Experts of a small language model.
Experts: 256 experts in each of 8 layers, 32 SwiGLU neurons an expert, 8 picks a token, a shared expert of 64 neurons.
Training: a variant of SOAP for the experts, 682M tokens, 10412 steps.
Below are experts of layer 5 (counted from 0) of a mixture-of-experts language model. Rows are named router (the router's row for the expert), gate (a neuron's input weights, with its number), up (a neuron's input weights, with its number), down (a neuron's output weights, with its number) and show model dimensions 0-191. Each number is 500 + 25 x the weight over its row's rms, rounded and kept within 0 to 999. Numbers have three digits each.
Before each expert's rows: "comes before" lists some tokens at least twice as common just after its tokens as in all text. This comes from a sample of Wikipedia text that the model never trained on. Tokens count by the router's weight.

# expert 179
comes before: " ", " —", " \"", " first", " new", " USA"
router:491550504530475484510499506599457503488469456430500467481490551513559513498476508477502501469505500518493478476437490490475475473447491458524496504528520485499517486456505485499482490513501506513521466465524528477488495516501497528512505512499492535476443496483520497531447485500492486470515492502492512484492511506500538533477472505484509525497495469484459490520522502466498507522529543533512514499455503511477483532524484528548484524496527533519508476493469516513489506472456530513504514470486541531506515519488478476515526509504517521559519527541503521471509498486524532533
gate0:525475455540436495542530516531494497468483472489477519584506517512511485479534555510480510456487482496516483489519506452521519521486504535510474529524503511519498465481498501453481464500490513494518491473518531527461491513518480491506529503528472496495503443456512505516504487455537476480539466492501450503520509476487499512490484488524529504490515489528516528540469529480509498540511507473513521482499475486511495508505500500504495536500475491477561479494459533527491538479482507515478482493487507501503421503487501501490525444476533515504480509496477497501519530485535455562
up0:467500492503552523455526505526508476490521507534549493481501533528517521474486519494503465475494520542456521515487471509491487517486521517476469501482477507509503502526518523494460494480493484475533513533519483448459471496522476531538537470488491472481462451494497505494497511523506473454518483484481535515487473547486504500489490496474531490543509441507477540538501493471462513519466461521499522535450480479474506493502570543497504480486492499454465491484524551515521510461481503477514475530508485479496516508457488567523464520500506518490486501475498513512544509454509489485
down0:530530460506498482567472538515501488552535537509451505503494483474534533488479501502511450503514539499479534543528518487508521489511516475493513486509540465541516515547504492517500532467494443521476519488490467512483503466457477519496505465532499484479508505431496488489502502514510481493478507486466511515520459488497496525498524540484497528499475538457555515504487471471511484490504501501531503452456506517524474491480542479495538514487492506490469517467484506529537513503493471535537523513477517494509508509525504524506450566477475496487515434480513504503483518517532488465

# expert 113
comes before: " ", " United", " List", " A", " American", " city"
router:465527517521503470488502507522422547507504459462483531512508510512531481535484473466507457473489477504511468494423484475445511474452478485519502508527499516515458476475510519494532476519530496487484489469501518516484497515496477500553529488454503461480469513520531464520443472517496499485487518515538507533492494536459508529488497504467454479483542509478480496528536535494520528515503494495511557526482485483499493513540486517488487525503554526516534490515501509500482475504484492504532456535506525526506511504509486467492527494502490539481487524521520511486548453479506493537
gate0:501491498493476483515519462479547552536522498520455528521536514516482459491494478452503508525486521475449517481488513479459496422496553517495458535509482528510470507492538526494532486544414503514496531490498463513491504504487483485512518509537496509499490502454509487467497476503478486542477485511525476513468456520497531486520486483497490519496549514544497525531508507496501513516526489506510528497530518501492493494530497482488533513526483529526494450463497503483484503522522552493501444514523513527515479537495514479515466509482505492453484508474514529556492509462465462519
up0:503506459518481514508517520442518507512516482483505484491499454453488530439478506512492471523473473534484481497505504496559494497507533456433486504494493461448492500506520509491499457464469552493518480498534494459528476529468515510550487494473539456491487451507515556497512539534506431484503509504510487555492478507530508499507501496534500489546520475480493509487540505493473493513486495478531472528516483548513526483499514516500471519526556508494495437543506533476525528509490503491467535504523522526504487487467478453499511483501519470500496497493519520499496507494497488492
down0:496520449515495522495507495531523541553502492527503530513531504488513526481479504535489527486508456516477482466486479507528489475551505504522533501541496532532501469492533447463479514463472523462458460473519535523500490527482504481510558494514526561507502475536525532427469518444479511466495516512497523478522483530471503524513523497475501463461493532514510508534496533496521479488528467506552473514511500456503501514484509508527476465484472524512495492502487563513507538456478479476528494548467516483481503481494518504478484474507467515522495534511497502475512499491507497514

# expert 26
comes before: "-", "==", "2", "=", "\n", "|"
router:498498463553473501496485485497493503531495489496477476511509473509534525467484461510456487491505489499489524501491561502514513494467527477478465505505552526481512514498494501505478444488502514484486460492495491490474494473454476532564509527521538523493480504486525494568514471499494516470555489457538510551504500514467520518502491471517441483537528515484509500540502498503522466536512500486548492537474502493521466530521496514512508490529513469512493510504536476499489491513498515507528537528579524483494529496504492489432494541496507477504506473480521467553553535506508508494
gate0:519502490532473544480492525547501498448491491507487490497522524534532515511504496469493509500484498507497515481469518473458512434487498469516489461490504544523505513515456508487527440479584494507469478487467518523523516511510461544539498503516574508501520482474513466492510513481479502480520559505503525525475493485498547470500521521486489524494482482511476530531493496474469529486531505513507484482460473444542472499509517528482473526476452529483508506521508457495506511506490483486530495529542509468491458510506551471508466514513526499495468504517454491518492501493522454497
up0:492499511477469442452510495477504469438527523475492491549508442500482512502488532514500490470482484449518529503506529522502521481482505466489468458522505511498506489510481483488537480476560512480466461515489514509490503493500502489526505512476535493523483541480518534547513494502515479464546559472534497521506513506494525500481461519536493515538469519520527514483522507499498512480514494490507536510458450500522475470514547529547461563493471521491489528508503477492509442498501455488480523518496469514525468462510501505491466530492547503530492475492510507537517496484530481541
down0:523497476492465502490448501540506550517508469517495487507463519523498525530525514470533494545524530474499492477520487475520496482493517507506507473505557489522496528500472511490508532497474500489510471499494445501544506449454469503518470432440510524486496504545487511486514509512514503513480512496472526507512528522470513471517510521517469563521470529482485472495507528490463486509464495455464534506495518480461534507513524521506493483457516546500489528489507475536475484491514485488471483532536491475500477520486509557469493534503529509496463515545457495446523489480500454473

# expert 31
comes before: " ", " W", " England", " Cup", " New", " United"
router:500550506519519501463472507536523477455468456421503509523516508512482534476515524464492486437507470490497466487473522469457519533518487493541525525531512444506564512516508536479533477502509446461536481497474509500472468513505504503530517513532521501486476466491532487513465517499481524462507482522489458503513519501472530523465500519473458513492507473483483499514516492527548488503523527493523566490491480505475514504477467488515477504528547514521477505528528499562478486503491531518525518543516465518510490486500499520517523494472507471526500486520527518498502484520512496472
gate0:523545516445489540498511529518525480477492487494515483527529505520480513536494540498471504434471480505509524515501519447452495476521497509548456495490534488465530515481508495489479464494466473496537495532533501508518498482511478481539518497526544466471534477522514495499465528449492510481472512500496496503515526462441496506484470504457473551509479468519545504504510470516530464529512532491505516499479479455507479483511514464457512507471520496547495502478527488549550495513475518507496503525534501505462518482495504514489503478505475514517466477498499524500472510470568534529
up0:514508531531476518492486505482533499478478537459521495528471531533522521500465531509477494506495509500503493494433468518502484460508481505537507544444476522548492484537505490492541491483475506473494485518471494503514482512554510506510450491504527504461509478486520499477532505461475521524513522474486492511538489491441500482486464493514505443520484454473529482565508488536502505481512537467460497564501465471541508479492501485478495514470469493509489473521510512528492510466448525530497497485535520490524509467527485473527506525466513516495550519498522457519500480506543517481
down0:489487481545512487503497526524514512537475501499499563465449508485528476482478468463520504542519517486499490516496499522534520488445528480484517477470478543510441481502506529508448542499549509530455516472531503510500515492484505504483473528472487526538477523504466509513494425526508483531533519504548475507503514517538503502510507492505492471502501543487481486479476540490473482483467471533447493508500528534475500518524490515558488487520469491506504518521490539468484525513564489458513499490460514492535484495458503485485527513482496473508546470485512500498512484498447482490